config.toml
n_layer = 11
d_model = 256
n_experts = 16
experts_per_token = 2
d_expert = 256
d_shared_expert = 0
activation = "relu"
moe_layers = [1, 2, 3, 4, 5, 6, 7, 8, 9, 10]
router_score = "softmax"
normalize_top_k = true
routed_scale = 1.0
balance_loss = 0.00263
balance_bias = true
router_z_loss = 0.001
router_bias = true
init_std_router = 0.00941
lr_router = 0.000893
n_head = 4
n_kv_head = 4
head_dim = 64
vocab_size = 8192
norm = "rmsnorm"
norm_place = "pre"
norm_eps = 1e-05
positions = "rope"
rope_base = 10000.0
rope_fraction = 1.0
qk_norm = false
attn_scale = 0.125
tie_embeddings = false
parallel_block = false
extras = ["capped logits"]
init = "normal"
init_std_qkv = 0.0301
init_std_o = 0.00643
init_std_up = 0.0301
init_std_down = 0.00321
init_mimetic = 0.7
optimizer = "muon_variant"
lr = 0.0101
lr_mult_down = 1.5
lr_head = 0.00771
grad_clip = 1.0
warmup_steps = 200
schedule = "wsd"
decay_fraction = 0.721
decay_shape = "cos"
final_lr_fraction = 0.0
batch_tokens = 131072
seq_len = 256
doc_mask = false
train_tokens = 509100000
steps = 3885
dataset = "wikipedia_en"
Below are experts of layer 4 (counted from 0) of a mixture-of-experts language model. Rows are named router (the router's row for the expert), up (a neuron's input weights, with its number) and show model dimensions 0-255. Each number is 200 + 20 x the weight over its row's rms, rounded and kept within 0 to 999.
After each expert's rows: a language model's description of what the expert responds to; "gets" lists some tokens that make up at least twice as much of what it gets as of all text. This comes from a sample of Wikipedia text that the model never trained on. Tokens count by the router's weight.

# expert 11
router,240,240,241,217,181,226,204,212,217,209,139,218,239,196,229,188,184,208,188,168,214,194,197,215,210,210,187,200,187,224,192,190,179,177,180,195,206,216,217,183,194,236,176,169,211,200,226,153,198,197,215,192,216,214,185,198,187,211,200,201,229,208,218,221,156,221,207,190,161,181,192,207,214,202,276,196,208,210,194,170,208,193,195,201,183,182,177,213,242,198,190,189,213,207,179,206,163,215,231,206,217,209,193,211,191,223,179,219,200,184,211,238,211,232,202,193,211,214,199,205,224,200,181,203,213,203,227,184,202,214,209,228,200,204,245,208,198,190,216,247,183,163,214,228,233,182,204,221,189,215,223,229,170,170,189,185,189,195,202,153,178,168,172,195,208,209,189,162,209,198,194,200,196,174,197,190,199,211,163,232,201,233,199,218,172,192,196,207,222,190,191,207,245,210,222,179,197,204,156,179,197,197,177,205,228,225,191,210,213,190,197,213,184,236,224,199,197,190,199,205,203,214,196,212,201,195,187,201,220,249,229,189,229,200,212,184,203,179,219,188,186,192,149,194,204,209,188,209,177,229,198,190,210,191,192,201
up1,205,218,218,191,201,207,202,222,210,222,232,183,181,187,180,213,243,234,185,167,190,204,170,195,220,191,197,212,182,226,204,199,199,142,184,198,186,200,168,180,175,171,185,196,182,188,206,201,232,225,224,201,241,227,227,215,159,201,195,203,182,219,173,201,166,199,180,179,222,170,182,218,202,203,217,165,237,209,215,221,221,185,175,156,227,197,168,190,214,182,187,181,209,225,214,228,198,221,212,212,206,233,205,189,207,200,203,205,196,181,222,233,204,172,199,178,175,169,196,175,188,172,227,178,230,219,196,204,157,222,157,186,196,229,211,207,190,188,209,212,220,197,204,217,162,212,209,194,206,205,228,162,183,200,225,189,196,156,218,177,199,176,193,185,185,197,201,173,227,190,181,230,191,195,182,217,190,200,227,165,159,231,198,172,197,193,248,203,191,217,186,224,217,208,224,183,182,215,208,186,190,212,211,175,226,193,179,190,179,194,198,186,237,174,218,200,175,199,239,203,220,199,223,212,195,205,189,187,195,198,174,166,170,192,210,227,185,242,180,195,202,208,178,221,211,215,207,213,221,197,210,198,230,206,213,216
What it handles: Capital letters starting names and mid-name pieces of Asian or foreign names, like N-g, Gu-g-genheim, Nan-jing, plus hyphens in compounds and table cells.
gets: " ", "-", " S", "g", "e", "i"

# expert 9
router,243,197,203,217,208,180,216,222,230,174,189,216,223,193,225,219,199,188,199,199,243,196,200,189,210,171,192,205,209,227,202,206,195,198,183,206,196,211,222,203,202,221,193,210,209,179,241,194,154,176,200,197,200,182,211,221,195,248,189,222,166,196,223,172,171,230,196,180,181,193,204,217,178,221,205,230,190,183,186,187,229,183,211,213,168,200,188,197,199,156,189,208,206,187,228,182,192,208,222,199,182,210,186,204,187,194,194,151,198,188,201,202,189,193,193,180,176,251,192,224,229,199,214,240,217,212,214,198,151,206,173,222,193,212,235,192,226,209,200,206,229,189,194,205,205,207,211,208,215,177,209,198,205,206,182,179,206,177,233,171,193,224,246,235,234,176,192,238,201,236,188,194,216,177,183,215,231,227,215,162,199,186,190,226,175,214,210,205,217,232,218,204,220,209,210,206,205,177,194,202,196,211,174,223,207,184,207,201,193,188,197,199,210,198,189,239,210,216,209,206,213,207,196,204,207,251,216,193,177,203,211,201,228,218,212,175,194,186,200,222,146,197,191,199,196,252,198,242,124,204,206,218,219,232,218,208
up1,216,257,196,173,208,228,214,207,194,219,240,180,220,256,163,198,195,265,194,155,196,221,153,201,182,180,191,154,203,163,187,222,224,189,203,174,195,206,216,215,177,215,196,191,204,161,168,194,201,221,207,222,223,204,191,198,202,220,187,222,198,198,185,189,238,191,212,189,199,191,213,203,219,201,202,206,200,180,204,160,194,200,196,239,215,201,185,219,199,213,201,208,187,201,209,228,197,210,214,197,206,203,186,240,236,225,184,198,217,207,247,206,216,202,210,195,206,185,208,200,181,172,180,202,221,185,204,179,189,188,180,221,177,169,200,148,188,192,182,227,187,190,190,221,230,173,191,230,215,230,179,196,225,196,191,185,212,174,208,185,148,200,211,191,244,215,187,196,188,226,178,208,205,211,204,223,233,218,160,170,160,186,183,215,192,199,210,218,187,193,226,227,172,184,205,203,221,185,197,233,197,182,218,223,217,217,228,209,194,220,202,198,221,168,202,213,204,197,166,188,190,216,215,211,177,225,206,218,171,210,183,215,197,188,209,229,223,180,207,206,176,175,182,191,215,250,190,200,209,207,209,191,220,187,203,199
What it handles: Bare spaces before the next word or number, plus mid-word pieces of technical or foreign terms, as in mono-li-thic and Kar-na-taka.
gets: " ", "na", "li", " p", "to", " de"

# expert 0
router,225,205,217,247,200,244,150,192,206,216,190,235,217,212,240,228,212,192,204,237,193,222,210,195,239,193,195,209,202,221,208,186,196,216,199,191,166,206,216,168,217,194,199,218,231,200,214,200,161,209,176,199,210,159,191,161,175,213,190,232,189,200,219,194,202,216,189,220,189,166,192,173,176,202,230,177,169,195,186,188,171,208,182,198,178,206,181,205,217,200,206,212,175,216,225,219,195,220,215,249,197,194,186,176,212,190,189,179,197,203,176,169,215,212,153,188,186,221,221,204,227,216,203,225,191,200,172,180,198,140,209,194,186,190,210,162,226,211,200,250,181,205,207,225,173,214,199,227,189,198,194,196,185,198,211,188,156,201,189,196,214,202,211,182,169,208,244,181,214,215,209,193,205,202,188,243,207,196,197,183,193,234,204,239,173,194,228,218,173,217,195,153,196,188,177,156,227,220,219,215,183,227,184,185,204,207,201,189,203,203,170,211,206,178,215,209,236,202,239,193,231,193,206,208,201,216,180,208,179,209,217,231,206,190,179,213,218,227,194,214,206,200,216,222,191,187,198,206,222,234,211,197,215,196,178,205
up0,243,227,191,171,211,212,215,187,206,223,175,214,194,213,199,204,195,216,207,207,185,196,185,163,189,193,217,236,177,216,186,245,210,188,208,220,188,218,195,209,191,240,184,188,213,190,193,230,178,169,188,204,217,169,202,239,205,217,215,202,180,177,179,228,188,235,207,208,185,179,234,216,213,180,188,196,206,212,184,248,232,241,220,206,203,223,183,187,172,223,184,202,210,225,200,227,209,198,160,170,231,208,226,213,180,190,211,217,165,198,174,182,214,192,215,223,200,178,192,188,219,187,184,228,183,213,186,214,206,209,230,166,170,222,195,190,207,197,189,206,198,207,202,199,174,179,235,142,172,226,179,214,176,220,231,224,201,167,219,182,181,189,192,225,224,214,225,198,201,185,218,187,193,236,208,190,205,199,204,173,218,186,183,180,206,219,200,177,201,212,196,198,202,185,214,201,176,173,209,193,194,193,156,194,213,263,184,173,192,216,180,198,236,164,170,198,161,215,231,194,193,217,204,223,203,221,211,204,181,196,175,204,212,184,247,192,196,171,237,174,221,171,218,217,187,210,191,178,171,210,188,194,217,202,199,181
What it handles: Function words such as of, the, in, a, to, by mid-sentence, especially "bulk of the", "audit of", "elected to".
gets: " the", " of", " in", " a", " to", " for"

# expert 14
router,200,196,198,209,169,229,229,199,197,214,203,189,217,198,195,192,231,191,187,186,180,216,147,190,179,193,185,171,187,207,180,191,213,208,220,173,183,190,194,201,182,187,190,209,219,192,179,187,202,153,196,212,183,189,242,230,220,187,163,201,211,198,213,218,184,199,217,199,156,197,209,220,200,189,198,227,175,185,241,212,203,206,194,188,217,175,160,208,230,179,182,220,188,209,207,181,222,190,207,202,225,205,182,207,196,175,222,165,200,186,233,169,170,221,194,186,199,187,212,249,222,203,179,188,192,173,218,190,178,187,193,227,178,187,199,195,209,161,208,214,191,183,223,231,190,201,212,192,242,245,200,201,174,228,217,175,177,198,188,197,217,197,218,207,186,195,248,182,230,187,175,175,221,220,176,217,231,168,199,187,202,197,197,203,200,212,204,224,186,192,210,174,187,172,180,192,172,179,213,193,182,218,215,194,234,187,190,205,204,228,199,192,207,202,213,218,226,167,180,191,191,239,169,194,191,208,254,225,186,227,229,183,214,216,176,199,182,226,189,256,180,212,197,195,200,203,211,229,181,221,267,214,218,209,190,227
up1,169,226,212,217,205,217,195,228,212,208,206,215,225,192,187,234,232,191,180,191,158,187,237,192,201,191,203,166,209,207,175,219,170,197,180,187,241,206,179,198,182,225,232,194,230,213,209,172,214,183,199,216,192,175,207,190,227,178,187,235,229,207,176,207,194,224,208,212,179,205,206,209,163,196,172,153,199,203,217,204,231,215,188,212,203,198,205,221,182,190,188,213,217,178,184,169,168,241,210,178,182,223,205,199,187,210,187,178,213,220,185,203,172,201,182,214,224,213,192,216,208,198,224,223,211,182,156,164,212,200,206,236,170,208,180,209,215,217,234,211,170,208,211,201,212,213,179,174,234,194,189,214,215,197,220,178,184,197,178,200,223,224,220,172,197,185,170,197,225,166,232,189,175,179,221,185,184,168,178,211,223,171,206,148,204,208,217,174,208,187,181,252,196,176,203,174,169,214,211,208,212,222,217,181,211,195,207,193,170,213,198,195,215,235,195,207,182,229,206,195,202,202,187,178,210,211,184,220,203,209,201,198,181,240,148,184,151,218,202,187,161,188,207,209,192,168,185,209,206,234,206,220,208,221,211,177
What it handles: Past-tense ed/d endings, colons, prepositions at, on, out, up, during, and inner word pieces like Ex-t-reme, con-firmed.
gets: "ed", ":", "d", " in", "t", " at"

# expert 6
router,221,200,206,215,188,214,166,162,217,198,190,218,161,205,203,212,245,199,182,257,195,157,219,173,211,213,209,158,192,206,212,170,203,190,187,196,186,182,202,202,192,194,195,230,236,170,241,175,218,160,178,213,201,249,205,173,199,232,199,218,195,172,182,190,178,199,204,230,196,192,196,196,195,241,193,200,215,201,231,208,220,229,215,206,205,181,194,209,203,174,179,220,197,199,202,199,192,213,185,195,195,188,203,173,222,190,199,222,202,167,215,204,206,189,197,203,199,185,185,215,221,170,193,199,139,204,186,194,226,176,179,199,176,235,198,189,191,186,181,198,176,219,187,200,206,252,189,208,181,150,187,218,229,172,190,186,206,198,190,203,208,184,207,229,164,216,201,204,220,199,223,180,201,169,207,238,203,203,244,201,198,207,214,193,179,168,181,188,166,199,208,227,191,232,181,160,215,189,186,194,194,182,226,205,226,179,168,205,205,198,203,180,196,207,171,206,197,193,241,177,179,235,217,228,218,219,179,183,233,179,169,191,209,220,191,167,213,232,190,178,218,177,198,202,233,198,227,196,206,205,218,188,216,218,212,227
up1,231,195,204,219,244,222,239,200,196,204,236,155,183,168,179,232,195,201,195,181,211,202,188,190,187,245,181,236,205,230,186,188,188,249,181,179,176,218,187,171,213,145,232,170,181,198,191,194,188,181,198,209,209,218,221,174,207,192,216,231,172,199,201,205,184,168,177,214,195,200,200,208,151,179,189,168,191,164,164,198,212,167,184,179,191,222,211,180,210,174,224,193,199,173,210,225,227,180,203,173,179,177,225,201,225,204,210,195,206,192,197,181,215,190,219,181,190,200,215,228,226,201,230,180,183,197,210,198,209,211,178,223,174,190,211,241,203,203,227,199,179,188,215,167,193,241,207,200,188,152,153,206,212,222,211,209,196,223,179,187,179,189,161,200,181,215,198,195,206,206,200,206,204,193,200,219,208,205,201,195,211,193,199,201,210,215,199,213,198,239,210,158,214,186,229,177,232,198,153,221,216,216,220,213,206,226,234,201,179,200,238,213,226,191,205,162,207,182,200,202,194,174,214,215,208,209,191,197,195,211,205,188,211,199,206,203,178,220,197,201,228,247,230,188,203,207,212,221,222,168,192,166,195,196,179,204
What it handles: Word-ending suffix pieces, mostly plural s, plus ing, es, ers, ness, completing words like Critics, Analyses, diplomat.
gets: "s", "ing", "y", "es", "er", "e"